config.yaml
hidden_act: "squared_relu"
moe_layers: [2, 3, 4, 5, 6, 7, 8]
norm: "rmsnorm"
learning_rate: 0.00649
max_seq_len: 1024
train_tokens: 585700000
dataset: "wikipedia_en"
Below are experts of layer 6 (counted from 0) of a mixture-of-experts language model. Rows are named router (the router's row for the expert) and show model dimensions 168-223. Each number is 128 + 32 x the weight over its row's rms, rounded and kept within 0 to 255.
Before each expert's rows: "comes after" lists some tokens at least twice as common just before its tokens as in all text; "comes before" lists some tokens at least twice as common just after its tokens as in all text. This comes from a sample of Wikipedia text that the model never trained on. Tokens count by the router's weight.

# expert 88
comes after: " ", "–", " (", "1", " $", "/"
comes before: " |", "–", ".", ";", "98", "9"
router [ 83 172 183 151 138 145 151 165 108 142 113 168 128  92 109  89 136 128 140 134 159 163  54 101  95 108 126 117  95  59 125 121 183 112 190 144 124 127 159 133 107 167  97 126 146 123 123 167  68 107 182 153 156 146 127  86]

# expert 85
comes after: "\n", ")", "\n\n", "3", "4", "0"
comes before: " ", " S", " M", " D", " B", " R"
router [ 54 108 183 152 133  99 110  95 144 187 118 135 136 105 114  80 129 127  95  86 118 152 160  94 106 159 194 130 172 139 134 172 160 149 184 152 134 138 139 176 109 144 123 106 142 128 134 159 109 136 186 191 126 134 147  90]

# expert 7
comes after: "\n", "0", ")", "%", "3", "1"
comes before: " ", "\n", " —", " S", " N", " M"
router [112 120 214 146 142 136 157 136 139 150 128 135 146 156 128  80 138 155 152 133 131 150 103 119 127 105 141  89 154  39 118 110 156 113 226 138 134 180 138 100  70 174 130  83 118 128 134 157 104 143 189 205 197 140 145 141]

# expert 62
comes after: "2", "1", " ", "98", "97", "9"
comes before: " |", ",", "–", ")", ".", ";"
router [ 68 163 183 154 145 139 127 147 148 206 149 173  72 127 130  82 181 174 123 105 105 123  94  97  99 121 145 118 136  88 131 108 186 127 153 175 128 100 187 146 107 173 123  89 143 117 110 101  99  95 151 129 171 167 124  59]

# expert 117
comes after: " ", "n", "–", " (", " −", " n"
comes before: " |", ".", "–", ",", ";", ":"
router [124 113 100 200 120 142 142 133 130 140 138 119 142 104 176 162 121  85 156 118 138 110  87  98 106 160 135 119  88  87  81 110 152 128 174 113 156 213 125 184  98 156  49 131 168 128 106 156  86  72 138 134 157 179 159 117]

# expert 6
comes after: " |", "|", ";", ",", ":", " in"
comes before: "1", "2", "0", "3", "6", "4"
router [ 66 149 160 122 137 169 187 181 150 155 119 163 122 144  94 109 135 130 143 118 158 164  59  70 107 107 115 111 135  77 127 103 189 137 209 153 124 140 167 179  95 136 118 111 153 133 121 155 108  98 134 163 160 139 145  94]

# expert 21
comes after: "0", " ", "2", "%", "1", "3"
comes before: " ", "\n", "-", "|", " —", "%"
router [ 58 169 196 157 142 165 156 170 124 161 124 161 115 122  99  85 145 136 146 131 149 148  60  70 112 110 136  83 110  65 126 116 186 112 205 177 125 136 158 156  74 151 130  93 135 108 122 161 108 121 150 179 157 134 129  80]

# expert 84
comes after: "2", " ", ".", "1", "6", "8"
comes before: " |", ",", ")", ".", "–", "%"
router [ 42 141 140 169 125 104 147 120 116 155 120  86  63 121  93 107 107 119 175 197 110  84  98  87  91 169 143 142  88 120 169 128 122 104 190 174 157  96 136  90 112 135 123  97 129 126 129 110  59 109 105  95 159 134  86  82]

# expert 64
comes after: "2", "1", " ", "98", "96", "97"
comes before: " |", ",", "–", ")", ".", ":"
router [103 117 124 130 126 144 119  91 109 127 109 149  65 128 144  93  91 129  95 119 156  89  80  93  63  93 140 116 143  83 154 120 138  87 180 129 102 122 153 115 110 165 159 102 104 112 109 113  74  83 115 156 178 178 103 105]

# expert 48
comes after: " T", " t", "T", "s", "es", "ies"
comes before: "\n\n", " The", " He", "\n", " In", " and"
router [104 152 156   8 166  87 150 165 157  53 174  85  88 134 163 121 117 132 169 127 102 148 127 125 152 147 141 114 165 105  88 145 124  94 115 118 154  85  91 136 118 103  67 102  79 109 137 150  60 140 118 138 164 109 194  75]

# expert 42
comes after: " |", "|", ";", ",", ":", " in"
comes before: "1", "2", "0", "3", "6", " |"
router [ 55 158 169 129 130 163 175 172 147 164 118 162 108 134  95  97 153 132 130 116 162 174  52  75 107 103 120  89 123  89 122  90 179 142 198 167 115 145 176 175 108 158 125 124 145 123 127 154 107  95 131 156 158 144 149  85]

# expert 39
comes after: ")", " |", ".", "ro", "\"", "%"
comes before: "-", "|", "\n", "\n\n", "=", "=="
router [116 121 193 120  78 156 166 176 103 134 118 149 120 118 121 148 146 119 193 148 146  90  63 113 114 113 107  77  95 131  33 118 134 181 126 136 120 151 130  72 108 164 121 139  95  74 155 147 136  83 126 134 161 175 184  98]

# expert 61
comes after: " ", " (", "1", ".", "–", "6"
comes before: " |", ".", "–", ",", ";", "%"
router [ 52 163 148 197 150 125 142 137 113 151 133 141 110 128  81 122 120 143 155 138 154 156  77  79 130 144 157 135  75  80 151 136 168 130 190 186 147 106 140 136  70 162 101 106 120 127 156 144  87  88 139 138 184 151 127  71]

# expert 15
comes after: "2", "1", "el", "98", "9", "97"
comes before: ",", " |", "–", ".", ")", ")."
router [111 147  90 160  79 141 125 162 121 165  97 108 135 104 162  64 154 156 106 141 159 126 133 119 167 146 141 232 145 138  92 109 102  98  80 144  98 120 157  93 109  83 149 150 122 119 124 107  98 135 133 122  97 147 121  92]

# expert 77
comes after: "0", "\n", ")", "%", "3", "1"
comes before: " ", "\n", " —", " S", " N", "\n\n"
router [119 126 223 134 142 144 161 157 120 147 146 122 138 136 127  75 148 146 140 140 119 151  91 103 143  95 133 102 142  43 120 109 154 124 225 133 132 169 145 139  66 189 140  84 126  97 140 135 112 103 182 187 183 140 187 137]

# expert 72
comes after: " ", " (", "–", ";", "b", "/"
comes before: " |", ",", ".", ";", " and", ")"
router [114 177 146 179 144 120 152 185 116 186 138 167 123 117 138  96 145 138 155 116 133 130  82 131 123 157 141  89 101  60 125 139 185 128 174 197 152 125 174 119  95  93 107 105 143 149 108 188 111 100 152 141 174 139 116  92]

# expert 76
comes after: "\n", " |", ".", ")", "==", " =="
comes before: "-", "|", "==", "The", "===", "In"
router [ 68 183 206 101 150 161 137 188 130 166 172 165 122 149 131 124 115 172 127  88 143 162  77  93  79 103 121 105 105 107 127  95 169 191 197 133 135 112 115 134  99 154 107  91 125  62 145 132 143 100 131  99 132 164 138 112]

# expert 103
comes after: " |", "|", ";", ",", ":", " in"
comes before: "1", "2", "0", "3", "6", " |"
router [ 77 163 156 125 142 159 195 193 158 153 133 155 107 134  84 115 137 121 133 121 155 171  52  74 114 104 112 119 139  84 113  99 186 140 205 154 123 116 156 180  94 139 102 117 132 126 111 153 122  78 130 157 161 166 137  90]

# expert 20
comes after: " |", " ", "1", "|", "ot", "–"
comes before: "1", "2", "0", "6", "9", "3"
router [ 66 119 117  93 105 171 145 193 149 151  88 131 141 137 160 153  62 133 113 153 152 116  96  85  78 145 140  80 119 134 171 127 154 136 215 147 103 139  70 139 135 101  72 100 182 112  96 124 157 107 151 144 102 109 136  97]